Experts of a small language model: 5756 steps.
Below are experts of layer 4 (counted from 0) of a mixture-of-experts language model. Rows are named router (the router's row for the expert), down (a neuron's output weights, with its number) and show model dimensions 0-255. Each number is 128 + 32 x the weight over its row's rms, rounded and kept within 0 to 255. Numbers have three digits each.
Before each expert's rows: a language model's description of what the expert responds to; "raises" lists some tokens whose logits its average output raises strongly, later layers aside. This comes from a sample of Wikipedia text that the model never trained on.

# expert 48
Description: Modal verbs and pronouns before a verb, such as would, can, will, they, plus inner word-stem pieces like def-lect-ions, in-clud-ing.
raises: "a", " be", "on"
router:106165080138195133119195078131119142087121115133114103096067112125148136107168147096179090120166111156090141092111117089157129105131157146163049061089097135160094108111098190067175094095096161111112140086119067143101118089159114097169142171140106111089148135114118087157141067098109170100134135182172074133063180154141145169155103175094108174181147116132124122117123177094089114085137185144088093159075105113174091106138137143155104130137111081132141110080149070150094170147124134112090079180093073146140129131115098138146097098144160143155111105173147174121136084125101118158064092147134099120136096111088095088075142147131122103193148141112186161076130175142127183128138139138176098148102112188125174103160184131182143087142166188082139141183130101100098138146119151
down26:076102096097096131186097168169168143128125096076146119135121090177134114099109132107105092127123126052135154114117080160149137038119085145134127103117114122225150160141111106102154149131131206134168100104109092133129159136108082105145110074138132145155113191167108132059170114188112162096081123155126152072166146152118114084101157124104081143137142182165152111046085138123131112144135107144188107153077156051137168119153119106107131172131095163156045092185145070134092108157100093113145174119158103118098121087117127156049108146096110233131059115105126128114136111123079121141148117151171104124107148156123143144137115092102097139114104159103118154181142098130096108141156061134128089077158123160067158140112129091084100146093075199117092126114122138138159129148138099
down27:194082098134165131131175134119079142096171141058123147089118119083156154130090114131103146086102160077145123078137151097105128128130217191157103079132122100182148155126180145117112180151106069145173163126103162142140095161146137161134137149128140120089131108116121105162151106133064143110041143139043141173147145158135122154100119125136089154151149126137141146116051179114107157092104097028167175081133137085067090107086132141097137146126123113123117130105167176183102095168130182138128137091110145141081143126134127096122114126180129121124131161140132152148140161069071181179073100144154147120119140128188124104096162053147103166168186164084199175181138139093190095113130104123127144102144117107114137123130131130104115093085159080098091192136119106100121071107165152
down28:104065179176138149122092109114096111088118085124137123090135154124136132112140150117089077081107200140153130174164126152098151139139131111134074142079125134148120218095076123203128096147152131116117142104134147093195198145142186128097092117098115093091166172170176177214092107133150098084129156132114138171150112124137152180176114136091023136113075084111138146107125151180131150110173087109142104118150142109113075128124079139106137114158154141135101137110167087120129066091095078115133170112127180150153103112125095099158130073182102121086130127119133087070097148180170161185147154123132141156117114087105112167088121074130142112141072168141122123133101074115176200103151133196085119105129105062104094107124132106112166069147108119129177145096120122107184144111095090
down29:141149134112071097179140107139121146133126149150182137165118099117109119139133086163140080156168064158136159142115133064145071103088080134160165133191118082172154043146089040179113102134093119104049121163075147079138132119158146104089099151155134138162162113097082106146124096153116132142137137070137127084193161123152092092110090106157125140126164118157104090138082118088188128197088162135159169136118056158139065150119170158162174132134126149116155084116082170090111122097163161065162111147148135150093154145149112080146152088102147115086141134106129125111147119125124123124165121158117148121185124144087174164117205170105113069145183112107189172129108128097129189189145090136113170147041094114142148094098112173107125148079146165146169084085136133151118121141119114
down30:160055120085097081117161121145116146155101114118191162080143093140112121125111048147138170121104138166143112129163098129182108173172153073099183126112129122120160146116163148097144160135116112136116161113119144157088227140122064166032157121155109092108141121183086183113129145141141127140094017153156100194114071112152125127175141179185131172125135168122089119164138117131082131095126101106127125147104089118092066093115122132106189113118082127116113102116145110100202095160078142139120176190100149154149117144171125153135130164167119131145169124136126089140102124158126171108113132126086118132091066146093131101127145101110135151159116111219140127111100160122115127176144121111074185142118059123124124127119159146144144112112198166106206133174141064090072166134150152
down31:094107126112109172124117100089138103175141172131113133108129100084122153091141071089150104071051151168133119122114188132146102173150159090075111147111158111100158111185185080063108168187092165085078129118191157185126105105146167172161152139139153168114135113116077164136134133169145132173079156121119125166202083107122179130095091138151162106112139082128104152136168112113145107153090161138093183137119112178150100099177089103143093175148106079167118097088152087144144119172121113105115138168112131082144162118135153061154124144126156131066113106076115172096163183122141136098087119098138138180186078084173137157146063138133171163106094093128116094085157145123102184107133140150140121106100183106108159139127127175186090097120110134188092065100183159156104122084133181
down32:109090174106154138139157152180103147133123117107117156146131166128144089161142149098150148070080156144059164144171113104099094183161120146135104057127132140131094113129148151123125122132088136135072158118177094124113132117122158110182112084157131042120058173177139113129090112062128146141093185179095112155119189016101102154149154094181111118129075106112081138138126099155145135125094121128131096140142066151171155132093197141144121150123163168188136123099136111094142126143146121131164188121168173109111039085075122177074114131110101145111132117101173121062097196134131092075159122094158117129129114167069130121125184121098091123115109172048157135132123078086131149127188184174116136122130143121096205124150173170113139097103122121138135092111141143158080156124087108

# expert 55
Description: Header words and name parts in squad, election and stats tables, e.g. Nation, Seats, Competition, Total, Central.
raises: "ist", " and", "e"
router:174188054126119172149118123117121171084119144134125120092145139106102192101172149180164072135195093160147136166074107088120156185122098100138169157148061146099136179086101129141174141124178064091148161096081165151133150113167138126110122131071184173135209100178131155116123086138163104178131083159056121099079114195145152145149131084174214155153118131151181165123126179125119128105131135074107125073138125083127137130133115124188117085117130086147127132107116116128128060099102164136131141072135141136119190120188138093102114144119126130077139132147094179095081162139121139156126168128076123101097097116169103172117114119117092088151081154093150138166149087160150070122145101122127120153165164127091112166154159141058108095134139136169183120093124148100163086148184149
down0:103140174145121160093133144176096142194131133144139162103174079110136097115143138097143117171116144095148168109116106165099113169101098194110103112136117117152182173082153143138160163124152155067107120110108131087102106192127102168109106117090129145140154127102098177110131139119111181112133164113135084118124110106091135068138159127139096049127129122128108145089134106153081111075107122181077081130103146109114102194077169088106088103117147168188092094087130131154083149117125156062115159115149159107089148120183131164157113165143164098167198144090161174078196122111130095157124134127168152178086101171144116150127153089123072134148115114163171039071140108173109111170118070105108128088071071085122122143116123156146161163195197123175187097155168185107131077099110137
down1:123115155160073114151115120150076076061167161117155134128111148125089075164147133130162127108167126132122144141141141064142096118151086144126178084110162133123122143103183072136129116107131158112171166119117106140143040143118137137095148139100190169122140167121093085170104112126158138113172059140082130115127081105153098190127113145174156145066119074150089138114161115190117162120098143149138144173158129163123100175090116123078173124111094118142123093114085123160122128122167114125166073108055184150101159099158072102160164184090102111183078074142134150155154082110079100127052152134166136119057122127125134145109119173144146186163102161103097092109074104125090182081157099138112172139162102103126117111104128108102102166218117176141106163140210075139117196150114103
down2:197102146085149153096095114054163110113104135173153109126124185097065094108169152121202145159098109183188120126086123088173128157101120164143070104188107138140169191086114154108125136136103140132089119076139114122153125172168109186123157119082128083183093101114128107111089136113161161155178084120102100184142111120144174147153125115145217137209128166194109140175114132097122128167132155163141142132153131103106112098121081131063113125093227088132131152082089185119113167154091126168132161090151163092113115126122110112190075151149148133130106169139128154112098122100104104199156158097110111163065096124110157134100084131179148138088144108094082121160143147114128104138107156154127102096101159126182158156128123154133105097154096137112143197079172089142117076176126168
down3:156147136137114096120147089164119157094128158114208106074113086077154117149124143147130167122146089117097108071067137116120116104124078169198148171155097122173089155152078145090130104137118120112098161093113141099177136132099208106112107129122192065098164115108082106070104133111062062112134131145143148095128083183162147105132065107120198126132106117109087136136110110106068153071115166165132204102145150112163157125161158176082150141143124133125100148178130135129147093120079126125139149169120058111144102161142155021146067143132131151164078125139156093085157124139101097082098120036096121164095140105164022109146140143195149122172127145102079122117137118100125130124133155123105118109107110132080139076101048114127102143084119140139169140101132155148116119112104127
down4:119111117164166146099141116093113184124177154108146132112087085129163169087113085129096130168085160151068074106104100089106138097152088123211042119098115162128124152078146087125166075157105135107109133152094113129123166121157128114129064110155101109148145112112120088142126138178143112120151081126079089197109110125153112118166169158069117110164086108148115091121108163115108146138103121112141119124094131080147101110085137110173111127140163064151144154080156143117159173083128133109171037162090175065194144128154165223073138161131156140156169130122118136168130218131130160189152137114086161124110150088141130161094147141188160166120126088032121119112098118199143142104128107132118139104092163171150166093151114098120147103130076078092129122109167164126150116136127206
down5:116147082100132096203162089097087133148137088171090091139134143123108164086102094153129135124125095158082180108111102120128156152154120091130142109111116143078143166083129172133178138105161151138113141098116132107161094117085164141127143149172173102099130151210162162108131046138170129169222154088114135132153093091109196173141197106076134114156152103137120115114135133172124056132142107139143174141169167131130142147154136118149123129123095101141136165147153077142174153159131171150086126071095050166110129104155103137102124128173188178088163070169131094110130115100111128149118087086067098130112159125165129132158101084179109182131107160149077084132053105119225114047141163189114129125078127105089110112097114161094145083142141121132156135183157107150167088156146093
down6:105131188132102099149139144157119033089128085071155140145079109140112150156144159154143174140184181095136136116090126191122102127178089165187050098108125191101143134089138059091082111185108101134115185150150133104138155134117139176130179129180115173070134154183133109200139162136130157079132127157148092172113077113095098084081136134115156151133112088197167181168120169164091114122093130109122171138087164140163131132147149175077148124115131125141179170154180179140127113137167150156154144148076126144155075139127128111117146094101118129156183150154124134140147215170140163093136150075102184115160121098129129118113135137066127177126110131142152097181153189121047132083150133130095072167132095169136125118169109144152148089163124160175109127137119129153141072165137149

# expert 18
Description: Colons after infobox field labels, plus opening quotes, semicolons and equals signs: Fields:, Website:, Launch date:, protein binding; RNA.
raises: "R", "O", "W", "L", "P", "D"
router:152133165076154122155126106168127130111109179108151089170139096090112096164081092103098120185158154171138109113161176080163121109157106141150177189105071156125134135074181101089145140086084171153136092112117106137158133145088137128081117091136104076126066119117115094201078111126161104113105084074119110198146104127164104101146110067153145170128163092082124122179123147165140124153147150086143110132073128098181078100112110162166129206109107102097128097093126135163121176124136152126139141135055132150077053062129142080133146161149138073090108099125188090124129090178183095147139120099134078108160072101086095116152155199158177089142134067157128065159139128089117131156079118138119135118132134151130131183138141129079142132175138131092125095077158068143187124170119114
down1:167085114100120224151127132138165098118136144138110145118138149120150142132083101116141110118144124164098094108071140140149139164133151119149143104168137135132132160125197122141089137130150087155158160112117109042140113130130122140119150096108142159095114201144175094152171093146177126132094113076050091173150101134108073090138122145063154103156204120133160152105150119103104103116071113179164150137152157176128132132118178130131150132092076125123109134095082093151147146164146136134104028075103148179112126091058132094194127174091105094090108088107120074138072099115151114114144173157088154182114151097114105120107167104148114120193151161135053175174140074089117145044102130106081135115093182111092077113130170120147141076090124179101175125143182131087139134165126072
down2:080157137110096121116125073130072143145153103158155143179163168143157125178077062099085154067194109177088184158166140125174118121130160078146124091144158132073138144168160106153160106150071109143132094088065134119144109096087117099092153113178124144106112101142142067161122091096156102201133117121178107155056135141192091124110122051126142098117127070162143170103092114080115117162088157089134074130156111139144043161101152127082163126149173030138109141135122125118152175140121069100151088144149074167077121123098130182168135134154123084132149091075148105133102138120052123136128188082081159120089141101144072090115105144104105094118126143118107101076097134113163121141098133114119167140166119147077151180135089101100168109144144123141097159115079144165105135121129097
down3:149152178132135142127148136114097147120109126097113160058220131144106152128095078114105142091086149161146111103135127120119078154105155206156153171164152091083108158103099150166128131112115187153127121112126109155116129111143173100113075153144144132124108172132119158186139186142217153174095172152102139093128089129151127162102153155141143143123146126091123113152104127118181098130119097155143155059148121093080111157094043101162071161118093123105145128171110077129089116105148162095112134154112181161123076093149101104150125114102098137098082099056157183141138031096095088174113128099097111138147129105188088144113132145168102125185180139119119161079157161123218118112139104136065139197156096095125068117138150071071086153077136113124167180176093106132114153155133095
down4:136102138124080113097142162100119161110071149175098172090089128149180129124124145150109128125121108156110120163151156111165095143136128120114148162196120121069136100093126110075116094158096119126083173109215158113153131088108119102170099090153163113147070142134114085159175145118055120134142179122150100178142096085156120128124116104197034138062073172093117092080117198147106134111081158139163176178085092136099136126158159150120132132097129170191126135163114087125097117209127182132097124224122139092091134153132095166134144142169116155145133153147178116123087149146089121153133133141123077096122142162139116159088117139131146081191121117160137187111122118131127098134179123161161177206062136116155150129079098087078111145158086072089126130167173158134119117057142147
down5:113161115141094087194075069147163139143162098113114147124079122115138130108134132156073086126125117131154095178103113080164149123142108088142151087101147209204120145179139177108141118141090165152135147101110158158116166097093067094148145110171100137158165128136062088073143222072148135085142125119107109083079157157144094107148196103077155127116119118110119136098085106135156087103135195115144076147157145111090106127106131148142170167149091130150143115137153106085110183120151105161160176164092073190122105055083071154046099129150144144112130182142131156159150150077117106114114119117102145140090106131094113091168145123109088113115094191103131119098134144132166142125117161114180103110141083049165131129133162118168143136124107136078170078135080066175086084069124118
down6:058123118115175114139109111133124182209143079143149168113100138117120093146116134145121080013185159107061122167213167089128144175204182097115154124141093138075128120147113128127121197119073148127142174133124167128147118099125155115060120139130116122117055101134126123113173200087139124100138100160160129221099139171093145105139145091129149128076124062106171137141110103084088116160103112098161072114113129126102102104117180172157103130115100145112097154141118098133141232134151151138130165135131057151156123060104093143107103079120095090120106145153121102115132117156112067155154148102156146116100105119072117094190127136048143167139116137128071135135122128162165127189137118138125138172121190147085123136144134081126127131179145091108126098093086141138143125125114094
down7:172134156123110135138107143117161174129120137102102130158132132110111132134195135123181153119128208107152093108120132120081129118110126135175085148131115112091067121129157165075101136116161100137107124165140079088151072142127135076152116122149115129171138124089161164131098115062156106106184099145155133135146111096084179175085122094106149116148094159152136098162163080175189208147128154122072142151170103145074199126132133087098106078087127074152096130141125175136121136111138108150082111112144107099153094090106144138135107096087081070023126143117115131143118221085122091112106136143108097081112051118098131122185121145106178082100050116135118133167117090127136172118139107131115126168124160124181117160127167203134174096117119113188187175148143164139231130167084140